Experts of a small language model: width 128, a shared expert of 128 neurons.
Below are experts of layer 2 (counted from 0) of a mixture-of-experts language model. Rows are named router (the router's row for the expert), gate (a neuron's input weights, with its number), up (a neuron's input weights, with its number), down (a neuron's output weights, with its number) and show model dimensions 0-127. Each number is 128 + 32 x the weight over its row's rms, rounded and kept within 0 to 255.
After each expert's rows: a language model's description of what the expert responds to; "comes after" lists some tokens at least twice as common just before its tokens as in all text. This comes from a sample of Wikipedia text that the model never trained on. Tokens count by the router's weight.

# expert 0
router [133 142 170 162 178 103  69 155 130 130 165  93 129  78  98 209 130  78 117  51  95 152  97  94 128 144 106  83 146 124 139 120  77 118 156 184 149 139 132 179 176 138 146 109  76 173  57 119 197 141 143 152 145 118 166 107 132  89  75 111 138 131 113 159 120 135 129 142 176 155 163 106 102 119 156 107 105 123 104 112  91  84 123 157 100 111 133  86 106 127 104 114 128 129 140 138 213  94 132 153  94 129 106 141 145 172  84 156 102 106 116 174 173 149 150  90 107 102 194 153  81  78 170 162 149 126  93 131]
gate2 [145 163 139 127  94 182 111 133  96 105 189 111  98 120 122 142 104 106 156 119 170 134 123 161 138 128  70  64 107  86 120 124 104 159  95 103 121 183 101 133 173 154 120 183 184 191 141 180 108 137 135 145 112 167 155 138 158  93  61 123  81 111 112  84 131 152 157 116 150 132 178 152 127  93  94 160  81 164 103  83 209 199 123 150 146  93 109 107 131 101 126 122 128 137 140 143 127 112 120  56  68 113 169 122 127 174 101 139 106 107 125 186 138 163 156 103 154 145 118  69 148 129 129 115  68 107  59 151]
up2 [143  75 142 136  67 144 146 134 179 125 175  97  98 153  84  87  88 159  88 116 172  94 153  74 143 118 149 105 104 158 120  79 168 113 129 166 171  89 146 128 174 163  88  74 101 134 132  74 146  99 168  90 221  83  82 133 120 149 167 102 130 125  79 130 152  83 121 165  99 113 166 125 146 197 122 117 162 145 124 136 137  67  93 157 128 141 181 105  66  89 135 162 175 109 148 137 188 143 124  95 134 125 104 129 119 167 117 128 185 112 136 108 101 165 144 181 164 128  99 141 102 142 111 101  98  87 134 107]
down2 [133 214 106 126 107 162 137 138 108  73  76 161 171 129 103 130 113 188  96  51  99 122 113 147 122  89 138 130 102 167 142 108  89 144 188 110 117 179 101  93 129 137 102 135 104 162 124 112 165 196 143 151 108 193 178 136 138  99  99 176 142  56 116 110 141 145 133 190 154 133 151 155 149 156  78 164 127  97 177 190 155 102 131 157 137 154 170 161 166  93 119 146 175 135 103 128 108  88  64 107 121  93 121  97 172 102  72 106 118 163 126 131 105 129  93  96 119 110 106 134 144  82 105 143  85 131  78 126]
Articles and adjectives opening a noun phrase, such as a, an, same, main, one, lower, often in species descriptions.
comes after: " the", " a", " is", " an", " of", " as"

# expert 38
router [ 92 186 163 119 136 112  90 166  83 118 139  81 167  77 115 165 166 109 161 121  76 139 137 106 132 139 151 145  90 142 110 142  84 121  92 171 124 107 125 154 153 119 147 172  84 111  54  82 167 134 166 120 174 155 187 143 167  85  81  78 181 122  79 171 165 217 193 100 136 145 127 107 120 125 205 149 153 133 143  92 123 106 142 114 128 125 130  55  69 157 136 120 101 144  81 149 155 106 132 145 134 117  92 193 128 163  90 147 148 129 157 141 108 174 137 133 142 150 109 164 105 114 125  93 146 102  99 141]
gate1 [134 152 109 121 173 137 115 221  66  63 131  87 140 101 139 186 162 162 139  82 146 102 105  58 169 103 142 109 126 126 148  96 167  94 138  46  70 137  70 139 144 102 200 116 167  96 147 101 144 124 141 122 120 110 142 157 134 160 115  86 112 138 114 158  89  84 122 114 151 175 134 124 117 118 162 178 135 171 152 154 149 124 100 112 123  77 153 145 193  87 133  74  83  95 152 134 102 164 139 130 152 150 109 126 130 135 110 166 137  91 129  76 136 139  40 144 154 133 154 138 139  95 153  98 174 133 171 118]
up1 [ 72 130  89 165 115 198 113 122 125  87 101 140  97 111 105 103 105 160  82 151 100  82 147  99 168 130 144 165 119 114 134  74 130  89 140 157 155  95 123 134 173 125 133 206 158 111 115 139 108  99 193  58 118 149 121 107 109 155 133 107  85 157 121 134  92 126 137  65 105 210 153 122 145 120 172 143 159  65 195  90 130 158 124 117 135 138 188 111 119 103 204 133 104 122 114 139 159 127 130  82 133 185 124 144 169 103 152 139  68 111 127 114 125 179 133 130 149 142 163 109 194  79 120 116  93 112 163  73]
down1 [153 108 161 100  85 144 167 157  95  89 123  93  70 197 129 106 169 118 178 154 109 154 135 131 131 132 102 168 142 130  99 158 119  74  73 115 112 106 114 151  88  89 180 109 168 140 155 140  90 131  85 136 132 174  83 135 180  99 168 106 159 134 129 135 110 122 146 194 140 149 133  93  70  96 166 184 136 152 196 131 102 158 174 130 159 188  76  85  77 144 127  95  97 103 155 169  92 117 122 113 113  64 166 101 112 122 195 137 129 101 153 132  80 178 155  96 152 120 110  90 161 127 142 123 142 149  76 101]
Pipes, commas and numbers between cells in statistics or results tables and lists, e.g. 58.05 |, 6.4%, October 12.
comes after: " |", "%", " –", " May", " March", ";"

# expert 14
router [122 131  92 103 191  61 133 162 137 119 156 119 152 126 126 164 163 109 115 110 106 148 134 149 161 111 113  82 126 160 130 195 139 109 156 128 108 162 177 163 131 136 170  85 102 143 104 105 141  75 150 102 168 171 130 139 134 122 105 126 110 136 113 118 144 114 145  58 142 123 153 109 114  70 118  98 105 164 204 147 210 100 134 169 141  86  82  78 142 152 131 108 152  39  93 135 124  77 184 166  89 109 135 136 189 105  85 132 117 100  98 130  75 173  88 133 200 133 196 131 134 149 135 115 159 103 127  98]
gate6 [115 178 111 108 143 109 149  36 103 135  97 105 112  67 124 153  64 117 123 109 130 156 118 156 114 166 117  98 139 110 116 149 114 136 138  73 128 157 160  97 154 141 154 181 119 108 115 167 156  72 110 137 153 170 186 102  78 125 120 127 135 188 125  86 122 172  95 131 114 183 102 104 130 113  97  95 122  59  77  87  94 140 134 151 129 149 157 150 169 118 122 143 142 171 131 111  86 164 136 126 103 104 205  84 135 100 107 167 149 148 150  89 197 223  86 133 127 141 120 101 170 141 123  85 132  92  94 175]
up6 [168 126  86 128 132 101 147 134 143 118 123 112 110  77  80 142 160 136 122 144 154 161 157 181 128 160 113  96 115 127 142 142 149 129 105 125 162 133 132 143 126 145 114 109 134 120 192 194 104  92 128 111 120 137 107  63 187 144 170  77 132 126 141  82 106  61  89 147 126 116 114  70 123 184 189 104 140 199 104 110 141 129 111 181  62 127 131 142 123 126 150  41 162  71 119 140 116 144 105 137 134 104 150 120 130 135 127 101 161  99 175 112  94 158 196  74 204 140 103 116 152 147 121 200  97 179  71 150]
down6 [ 73 122 159 138 182 100 128 162 146 116 184  94  99  74 103 170 106  93  53 155 146 130 155 146 142 129  74 131 170 113 132  88 185 150 117 170 143 110  43 134 102 158  87 110 164 135 116 154 127 172  79 117 136 105  98 120 129 148 162 126 140 189 161 173  79 117 138 124 116 147  87 101 127  89 208 106 136 129 153 156 137 133 160 124  85  91 158 182 173 135 135  72 111 138 192 108 124 153 164 133 147  88 162 126 120 121 110  89 110 109 117 132 144 210  67  74 148  96 126 122  97 160 121 111 127 153  94 113]
Opening letters or consonant clusters of a word split into pieces, often after a hyphen or prefix, e.g. long-lived, subgroup, ensure.
comes after: "-", " a", " the", " \"", " un", " ("

# expert 15
router [131 109  85 142 179  83  78 107 110 141 135 104 129  90 176 170 119  81 175 100 132 203 108 139 109 107 168 113 134 164 166 147 121 145 128 166  98 116 125 133 152  80 126 102 133 153 111  91 121  79 150 134 165 161 145 112 134 108 145 113 145  70 129 120 120 140 147  32 111 171 138 147 110  96 129 193 186 156 104 155 125 107 141 130  72 148 103   6 121 111 148  88 165  67 156 204 117 119 177 116  96 119  98 150 131 158 162 175 163  90 153 114 124 137  88 146 148 118 139 181 158 155 113 144 129 128 118 117]
gate3 [106 132 120 120  87 168 156 144 182 141 180  92 152 140 127 130 138 129 116 166 112 111 105 142 108 108  74  98 122  98  75 163 124  63 161  98 162 166 117 113 166 111  84 165 141 163  75 127 154 101 113 156 139 120 117 106 145  61 122 159  64 169 108  98 114  81  89 142 125 146  81 115 156 187 143  82 116 111 147 100 130 135  76 161 112 142 126 146 134 161 120 141 193 152 117  85  88  82 173 164  89 118 129 150 117 173 177 167 117 182 134  93 108 153 154 179 104 113  68 178  68 168 140 146  89 133 104 200]
up3 [185  80 181  79 107 135 125 154 102 118 150 109  88 141 148 169  92 140 152 176 117 103 141  78 133 120  76 145 138 121  47 115  96 182 169 172  77 103 105 128 132 111 161 120 159 110 162 127  94 112 104  98 133 118 190 108 111  88 187 142 151 118 100 141 135 186 133 104 163 155 169 170 167 169 139 107 172 133  71 111 118 103 107 145 190 158 135 114  82 119 152 148 108 187 146 114 107 163 152  95 134 141  97 209 111 108 138 183 163 141 121 110  77 131 113 116 106 166 106 109 136 110  64  91 165 164 120  78]
down3 [130  93 118 120 187 130 104  66 149 156 173 108 104 162 124 166 131 101 127 117 139 141 158 131 157  87 127 125 154 112 144 121 106 138  88 118 115 116 127 126 118 173 123 109 111 182 144  96 142  95 100 116 101 162  77  94 115  89 135 166 112 123 134 118 140 147 189 115 160 148  98 107 110 118 163  20 137 134 137 172 130 122  75  88 113 149 111  29 124 225 108 112 138 101 106 170 119 153 155  88  76 160 155 127  96 127 120 163 139 130 139 178 138 118  83 106 116 115 226 180 126 193 161 120 149 162  88 159]
Word pieces inside non-English proper names, especially Nordic, Hungarian or Spanish names in lists and sports tables, such as Hø-d-d, Ö in Örebro, Mih-k-el.
comes after: " H", " R", " L", " M", " K", " S"

# expert 27
router [ 58  77 138 147 162 122 115 115  73 112 154 141 124 159 144 156 123 107 115 109 139 204 111 128 153 110 177 129 106 181 129 138 104 152 113 138  83 116 110 139 178  78 101 161 121 144 109 102 164 139 128 148 162 149 182 141 165 103  90 147 169 104  44 152 151 132 187  64 147 155 139  92 100 147 159 142 176 161 133 143  86 121 168 164 110 104 146  39 141  88 146 129 132 126 100 190 109  64 168 165 133 143 101 154 135 105  97 164 147 101 179 179 128 129 104  97 194 159 119 138  91 143 109 105  99  71 140 125]
gate2 [174  98 180 182 165 120 147 164  89 137 113 112 136 174 165  89 154 134 181 121 133  98 132 123 178 152 107 107  57 126 126 185 104 159 199 118 106 113 124 123  85 106 145 176 112 130 161  61 132 147 132 191 173 113 158 144 118 133 137 106  94 127  95 117 133 134  90 175 115  92 109 128 162 103  80 192 118 112 141 120 177 174 167 128 131  94 205  83 136 167 164 152 120  65 123 150  95  77 134 121  98 186 139 103 164 146 132 110  61 129 118 130  59 103 132  93 127 172 128 103 118 115 142 123 119  68 118 126]
up2 [128 216 114 158  83 168 110 191 116  96 124 186 151 127 137 139 146 110 140 115 185 164 104 123 129 151 114 145 109 117 117 100 163 153 105  79  83 133 147 104 114 118 164 139 159 160 129  96 121 187 142 115  91 118 111  79 167 136 168  92  82 115 147  89 108 128 170  74 134  53 157 137 139 101  98 124 143 112 176 128 126 153 100 151 115 162 106 128 161 139 150 152 113 172 144 136  88 102 156 105 101  76  42 108 133 131 159  66 133 133  69  67  85 165  76 212 142 141 168 130 185 145 139 140 113 156 132 125]
down2 [ 92 125 159 119 131 112 107 162  58 124 130 101 132  87 147  56 105 124 179 109  60 175  96 146 125 153 109 141 153  84 204 116 114 124 139 111  78 102  84 147 136  78 179 151 104 154 126 104 137 145 167 117 135 149 163 141 106 124 131  82 116 116 134 116 112  70 137 133  95 151 103 147 158 148 164  39  86 100 195 171 105 145 129 117 155 112 155 121  79 145 180 137 169  76 179 154 112 135 159 176 115  94 136  90 145 173 184 112 141  61 159 135 102 165 113 161 121 125 103 121 107 138 142 145 207 161 132 111]
En dashes, minus signs, line breaks and pipes between numbers in scores, year ranges and tables, such as 6–2, 2014–2019, play-offs.
comes after: " |", " 0", " 1", " 2", " 3", " 6"

# expert 35
router [ 82 133 127 132 176 116 107 158  89  71 149 122 140  99 195 156 200  91 137 132 157 150  45 149 131 112 178 125 116 100 122 117  80 153 158 156  88  83 134 163 183 120 115 116 107 124 105  94 129  94 152 104 131 146 146 113 156 140 128 147 166  85 114 129 148 142 101 106 190 177 118  92 136  88 147 201 175 138 135 113 137  84 192  86  81 124 106  96  65 115 176 108 156 110  98 116 189 124 129 140 168 175 116 163  97 185 114 167 140  75 133 108 166 121 113 129 165  86 116 130 143  92 104 158 168  89 111 168]
gate0 [ 94  77 195 106 132 182 102 125  96  78 177  86 109 143 192 135 151 112 141 213 121 153  72 143 145 169 129 161 104  70  72 139 125 128 145 134  79 109 105 124 102 136 189 113 133 138 141 145 137  62 101 157 134 159 198 136 137 128 141 103 136 122 141 121 121 102  87 121 186 170 138 120 160 102  90 163 123  65 123 107 133 167  95  96 134 116 118 187  85 133 114 165 112 202 109 105 109  98 153 115  76 209 123 156 114 154 112 191 129 107 156 104 110 139 135 132 131 103  92 150 153 115  79  91 125 138 142 158]
up0 [135 183 109 121 131 135  73 107  75  54 149 143 206 170 130 157 136 114 105 162 175 165 110 117 128 131  89 124 140 164 106 169 138 118 148 164 112 104 109 217 162 123 142 114 131 189 124 130  70  66 128 136 103 120 152 133 140 175  80 171 175 132 162 123 130 163 133 138  93 141 173 160 145 182 106  75 183 142 128  59 118 128 115 111 117 103 110 107 140 150  98 132 119 135  68 145 137 132 128 116 152  70  86  75 131 166  75 145 178 128 134  99 102  97 103 159 111  93 104 148 132 129  64 176 166  99 102  99]
down0 [114 154 152 127  63  94 139 168 133 126  84 103 163 117 166 123 125 122 106 161 110 104 149 175  89  97 119 181 136 107 130 116 105 161 152 123 139 133 117  77 132 116 122 121 206 114 107 148 159  93  35 171 132  51 125 132  93 168 149 156 148 123 163 189 149 133 132 131 120  98 120 150 113 103 155 151 112 110  89 119 104 155 151  86 137 109 161 213 106 115 131 238 118  91 110  56 137 205 112 141 142 123 170 127 138 149 155  99 155  70 106 133  85 136 147 107 141 111  86 126 100 193 132 118 144 105 106 112]
Words and pieces inside song, album and work titles in quotes or tables, such as Love, You, Best, I M-ess Up.
comes after: "\n", " M", "M", " S", " F", " E"

# expert 30
router [131 115 127 110 175 127  98 116  74 122 158 139 102 141 127 138 164 103 102  72 106 135 129 169 135 120 134 105 104 120 131 126  78 109 115 121  65 139 118 110 158 100 144 147 120 160  89 146 122 145 168 111 173 162 153  64 127  58 109 112 174  87  66 180 114 131 150  95 198 133  98 122 100 123 163 130 190 134 139  86 164 142 178 139 109  89 145 129 110 106 112 143 180 143 104 195 153 106 174 157 125 114  71 163 200 128 100 148 176  78 204 126 120 144  97  79 160 121 157 113 103  79 179  77 153  81 124 150]
gate4 [117 109 119 106 155 163 102 134 109 129 196 161 107 119  91 116 107 103  96 164  94 111 104 177 136 153 114 119 149 173  80 176 154 136 118 145 117 135 128 146 157  50 127 150 111 184 141  98 153 140 170 112  96 124 162 173 118 116 169  98 126 101  57 118 142 128 202 127 120  69 178 108 153 113 133  92 148 126 144 141 150 141  75 142 141  88 158 123  85  82  72 121  87  75 111 133 131 205  99 103  82 116 127 148 189 123 124 106  86 110 159 171  99 132 161 123 157 176 163  40 143 142 176 181  94 106 126 142]
up4 [134 112 116 149  97  95 126  85 123  63 160 146 127 143 139 135 196  78 144 100 132 193  99  76 152 118 111 131 124  64 183 105 162 126 165 175 142  51 122 135 162 140 157 127 119 130 139 142 104 139  89  90 133 164 118 121 102 113 129  94 162 110 171 144 198 149  97 151  50 160 127  85  87 168 105 153 159 102 110 132 147 119 181 135 125 194  99 135 196 174 126 106 132 118 164 144 147 139 154 104 115 135 106 149  84 139 116 123 122  97  55 148 153  97 176 153 127  80 185  99 156 117  66  89 156  99 152 110]
down4 [118 154 148 173 173 134  99 148 137 117 126  70 154 110 140 148 114 133  68  42 114 143 183  90 113 165 173 128  99 193 183 134 117 101 120 135  83 140 107 136 144 115 119 103 136  91 117  82  80 126 169 127 112 156 137  65 122 103  74 138 147 123 172 108  87 118 151 123  77  80 195 141 154 147 123 100 124 155 129 113 137 140 163 136 156  73 164 145 170 121  59 154 153 153 132 114  94  93 146  99 143 164  97  93 182 201  71 183  95 125 148  63 165 151 124 124 134 160  87 132 127 134 112 156 185 126 112 146]
Line breaks after sentences and table rows, and == heading markers, mostly before a new section or table row.
comes after: "\n", ".", " |", ")", "==", " ="

# expert 21
router [ 92 189 169 124 131 109  90 167  85 118 138  83 168  77 120 163 169 113 156 125  73 136 136 105 126 131 147 143  95 142 110 139  90 116  87 166 124 105 124 154 154 127 145 172  81 105  53  78 164 140 164 121 172 151 193 146 163  85  80  77 178 121  83 171 167 224 192 105 131 141 126 113 117 125 206 144 155 127 144  91 120 109 145 118 130 125 133  54  66 161 133 124  94 146  87 144 156 108 136 141 133 113  89 190 129 165  87 143 144 128 156 138 104 170 140 135 136 149 109 162 104 117 117  96 145 106  96 139]
gate4 [105 165  56 130  96 158  60 118 140 115 168 123 138 128 181 132 160  95 165 136  82 148  97 148 150 136 108 142  70 110 135 116 152 125 149 154 129 120 126 149 104 106 147  80  53 162 111 145 188 122 192 141 133 108 108 122 163  86  93 189  56 121  97 161 146 140  83  57 153 161  94 130 119  81 104 112 178 119 165  97 152 105 201  97 132 130 132  83 170 121 144 165 133  67 144 113 126 142 173 179 159 132 173 119 142 142 108  92 124 124 170 152 132 111 164  91  89 132 122  91 148  92 105  92 116 124 146 197]
up4 [137  82 135 116 183 128 170 161  89 146 117 183  80 122 162 177 105  42 118 172 141 162 149 138 125 164 138 157 183 169 187 123 115 159 183 173 103  95  70  79 130 108 138 118 127 150 130 161 105 137 127 155 150 133 104 104 178 147 142 160 163 117 115  92 151 118  97 144 199 156  69 128 121 159 135 103 156  93  97  89 134 162  78 131 118  49 176 152  91 140 126 138  86 117  64  97  97 160 101 114 172 135 116 130 124 125 122 129 152 130  95 106 141 145 102 119 157 103  72 136  99 161 181 147  86 131 172  72]
down4 [ 93 144 112  99 124  86 167  49 149 170 136 125 161 164  76 140 117 151 144 190 146 111 124 135  86  89  95 153  98 137 102 145  96 137 157 128  93  84 100 167 107 121 131 125 149 193 135 129 115  48 151  83 125  96 110 155  74 174 127 170 117 103 111 153 188  61 180 131 138 105 141 160 117 114  70 139 149 109 100 116 159 125 188 103  95 113 197 149 170 138 139 110 110 150 131 117 114  96 132 151 129 167 151 101 114 113  56 143 155 136  90 141 175 106 157 216 134 110 110 160  86  97 173 135 181 109 137 124]
First pieces of names, place names and non-Latin or symbol characters, such as the rupee sign, Egypt, Austral in Australia, IPA bytes.
comes after: ",", " of", " in", ":", " (", " for"

# expert 34
router [129 180 169 123 164 114 135 138 107 110 134  89 119  86  91 152 113 135 152  75  70 151  86 139 101  77 138 138 145 165 127 212  97 120 109 132 117 108 119 168 173 120 126 164  89 122  63 135 188 124 152  90 136  89 149 150 158 125  85 103 163 106  59 175 160 130 116 127 112 131 172 139 129 102 148 154 159 158 165 125 117 114 184 139 134  86  74 129 123 160 178 107 177 124 136 175 194  56 138 129  86  99  52 122 160 164  57 126 117 111 130 149  89 128 139 107 143 137 108 141 111  93 176 180 136 110  97 168]
gate2 [200 122 124 119 131 123 189  89 143  92  73 128  66 143 130 131  95  95  65 186 114  99 185 143 129  65 170  79 125 150 183 134 134 109 111 129 149  99  86 147 136 109  96 104 102 111 188 143 138 157 139 148 146 109 178 146  80 105  99 155 179  87 129 163 126 123 146  78 122 152  78 185 131  98  87 124 103  79 166 101 122  85 100 114 149 116 123 103  96 203  71 164 149 155 171 103 108 179 128 141 100 135 153  89 101 108 101 109 164 104 160 125 104 158 172 114 119 163 114 114 187  96 140 168 162 142 141 125]
up2 [129 112 120 122  71 112 122 151 135 113 138  85 185 188 135 138 173  88  57 122 161 143  76 160  98  95 153 139 154 101 149 115 114 106 107 104 102 132 117 155 195  99 169 120 107 123 140 141 144 136 158 135 145 134  75 160 149 146 194 184 110  48 162 132 162  97 132 126  88 149 102 117 149 109 148 103  91  99 143 164  88 174 151  90 154 118 135 205 154 121 115 165 101  14 133 132  89  73 113 128 206 100 162 120 162 150  99  96 140 111 108  84 128 107 129 132 144 142 110 148 107 118 165  88 168  93 137 143]
down2 [139 100 125  96  67 142  99  97 124  90 115  99 152  92 137 177 208 146 122 148 185 106 115  87 107 141 140 123 107 142 115 159 100 165 180  98 151 129 113 152 125 119 164 126 111  95 113 154 171 117 112  78 133 143 172  59 186 120  87 111 141 138 114 139  87 124 141 230 124  86 117  89 160 132 135  90 135 123 137 146 132 105 142 191 129  94 151 128 130  89 111 148  64 175  92 169 165 141 151 134 105 104 160 145 155 102 173 147  97 141 114 104  87 135  91 109 169 124   7 118 158 149 132 164 114 178 128 161]
Articles and possessives after prepositions (the, a, his, their), plus colons after infobox field names such as Denomination: or Position:.
comes after: " of", " in", " to", " for", " on", " with"

# expert 3
router [ 81 162 194 129 139 105  93 184  81 111 143  82 130  84 147 147 141 137 150 141  77 145 121 119 110 129 144 154 111 130 100 138 112 105 100 160  67  87 144 115 140  84 173 161  71 117  80  76 145  95 179 123 129 137 218 117 125  98 107  61 166 102 110 144 168 217 139 122 129 130 133 159 102 134 182 164 146 149 136  85 116  85 113 120 104 137 160  88  74 158 156 127  71 148  92 144 166 110 125 123 164 154  78 179 145 153  98 169 145 128 126 113 126 137  89 118 118 178 132 167 114  72  97 119 140 136  94 187]
gate0 [100 160 147 138 120 123  74 124 113  80 124  89 125 131 145 109 159  72 142  80 131 190 155  93 114 141 105 212 223 137 129 137 157 129 120  83 111 149 148 113 144 129 136 102 123  65 130 198 135 150 146 147 124 183 154  84 105  90 191 137  92 116 103 110 117  61  82 118 135 161 178 156 111  75 149 184  94 146 103 146 136 102  99 149 144  85  80 114 128  92 138 132 132 117 129 158  92 105 101 137 164 163 116 141 105 126 215 121 159 118 133 129  65 162  91 153 157  78 112 152 115 184 125 165 112 116 107 158]
up0 [ 68 134 168 152  92 162 112 124  96 113 120  89 136 123  86 136 108 134 159 102  84 137 113 158 155 107 105 100 166 120 101 108 109 122 147  96  95 139 126 162 169  88 143 117 168  64 123  98 166 176 125 177 138 106 198 153  68 136 155  85 106  74 171 106 147 110 104 165 100 173 158 148 108 131 117 164 100 118 103 128 119 168  60 137 200  95  88 117 213 169 176 150 121 122 138 115 158 137  98 152 109 179 129  91 152 147 149 154 138 164 103 122 123 119  69 120 173 190 153 113 166 123  58 146 103 149  72 144]
down0 [ 92  90 140 138 119 167 142 124 107 118  80 140 138 226 136 124 127 179 137 103 199 100  86 130  92 142  80 182 167  72 127 182 166 132 106  77  79 193 146  86 151 125 107 169 124 133  69 164 177 139 100 138 116 126  94 170 119 166 210 136 117  74  72 116 165 110 112 131 104 115 147  87 138 171 129 172 148 134 152 122 102  80 129 110 100 155 148  97 126 142 117  91 130  97 142 161 116 159 165  97  89 106 121 119 127 128 156 134 128 181 159 131  92 105  94 160 105 166 141 102 109 140 126 166  84  60 156 147]
Capitalized whole-word nouns in names of places, institutions and armies, often after "the" or "of", such as Army, York, Railway, London.
comes after: " the", " of", ",", " in", ":", " The"

# expert 11
router [ 92 187 165 122 139 110  92 169  84 118 140  84 166  76 115 165 169 111 160 121  77 137 132 103 131 139 147 144  91 146 108 140  85 118  88 169 122 106 122 155 155 121 144 172  82 109  54  84 167 136 168 119 176 152 190 146 165  86  82  78 180 122  80 168 166 219 190 103 136 144 125 113 117 125 205 148 152 128 139  94 120 106 142 115 126 123 130  57  67 159 134 123 100 143  84 146 155 108 134 143 132 113  94 191 128 168  90 146 150 127 158 142 104 177 140 129 141 148 109 164 105 117 122  94 145 102 100 141]
gate2 [113  89 137 127 136 150  96 192  77 101 163 141 109 112 176 133 178 155  85 103 113 106 111 153 148 103 105  73 154 132 167 134  98 123 107 108  91 126 163 179 101 138 123 123 168 163 187 104 168 119 168  95 152 189  90  87 123 102 134 131 149 150  99 140  70 155 160  68 134 103 146 215 124  79 135 136 144  99 143 106 170 140 181 146 166 123 116  80 109 115 132 157 104 148 106 157 137  35  94 145  91 108  58 124 139  96 108 128 154  95 114 172  86 101 134 132 142 185 158  94 212 108 129 106 119 134 136 114]
up2 [110 123 149  88 147 128 130 131  61 185 180 162 146 152 138 145 118  79 134  86 128  88 135 188 145 170 131 163  97 148 123  80 116 182 215  67 192 174  86 105 127 113 130 130 121 152 128 142 126 104 112 126 121 151 110 117 113 133  82 129 119 107 193  82 177 148 116 119 107 117  76 168  91 118 104 143 139 158 160  73 137 118  69 186  64 107 108 109 151 169 108 125 120 128 131 123  65 135 132 133 137 126 153 180  68 130 194 189 114 152  70 175 157 145  82 149 139 101 131 150 127 111 121 162 152 117 124  97]
down2 [169  88 118 105 132 107 130 154 105  88 101 158 110  93 105 108 147 112 151 109 126  94 146 152 155  86 141 105 132 131  97  85 123 127 130 129 117 194 110 159  42 147  96 159  83 155 141 100 117 119 143 112 173 107 149 121  80 182 157 124 128  96 113 114 215 141 107 125 163 138  82 112 145 123 108 169 121 115 187 161 157 202  98 126 138 144 140 136 234 107 136  91 114 130 117 184 145  88 100  64  99 103 131 111 136  97  67 195 130  94  99 151 138 135 154 152 113 142 141 196  77  76 176 128 114 133 137 167]
Mostly "the", table pipes and number words after commas or "of", plus scattered word pieces in etymology tables; no single clear theme.
comes after: ",", " of", " ", " and", ".", " to"

# expert 24
router [ 91 188 165 119 134 109  91 169  86 118 140  81 170  76 115 166 170 112 157 127  79 138 140 107 130 132 146 145  96 142 111 138  90 114  93 170 122 107 125 156 154 122 146 173  85 106  54  80 167 139 166 120 176 150 189 145 162  82  83  75 177 123  80 171 168 222 192 107 135 141 129 113 117 127 207 143 153 130 147  91 121 105 144 115 130 126 131  56  71 161 135 121  93 144  84 148 154 109 132 142 134 115  93 190 127 172  86 146 147 128 156 136 107 173 140 131 137 151 112 161 102 116 118  96 145 103  97 140]
gate0 [ 89 151  55 134 151 103 154 167 127 119 108 102 134 147 130 191 127 124 101 155 110 149  67 110 152  54 112 157 106 127 100 171 113 114  74 127 117 132 141 152 118 165 114 126 107 143 103  90 169 165 116 126 102 170  90 120 153 156 106 132 105 145  52 144 143 134 156 106 137 186  62 148 150 106 126 137 104 130 133 124 133 121  74 173 144 140 141 150 171 145 189 114 111  75 158 161 128 132 181 125 139  88 105 168 182 234 176 113 154  79 123 102  94 146  51 154 145  94 121 155  70 155 150  98 141 153 138 101]
up0 [ 88 192 127 126  99 142 103 118 165  57 129 107 134 116  78 123  71 152  98 179 111  86  75  91 127 116 131 165 174 114 145 160 108 132 101 127 110 114 113  64 200 156 134 116 140 147 137  94 102 158 149  93  62 129 127  87 120 133 133 103 146 151 136  77 155 200 108 144  60 156 109 120 127 166 108 134 147 112 145 112 157 154 105 119 118 142 109  82  79 152 136 125 170 135 154 148 105 180  73 188 122 125 138 169 125  97 180 108 174  91 157 190 122  73 138  71  97 190 141  94 167 158 139 113 137 110 147 169]
down0 [112 193 124 113 179 177  57  98 125 120  99 154 117  68 109 104 160  99 155 146 138  95 113 141 158 123 178 129 146  46 113 131 151 117 150 203  90 145  92 151 134 127 113  91  60 117 119 120 188 141 190 104 162 116  93 124  59 112 129 131 120 106 131  86 105 151 152 116 113  66 135 152 139 138 146  96 170 162 133  97 138 166 159 129 139 149 157  94 123 108  61  86  96 130 119 103  96 160 112 142 142 148  94  49 162 156 107 162  71 116 135 187 151 147 157 120 131 142 183 180 138 141 138 160 176 125 139 100]
Varied content-word starts and modifiers, such as Northern, Best, several, prop-, plus spaces before currency signs like ₹.
comes after: ",", " the", " and", " of", " that", " with"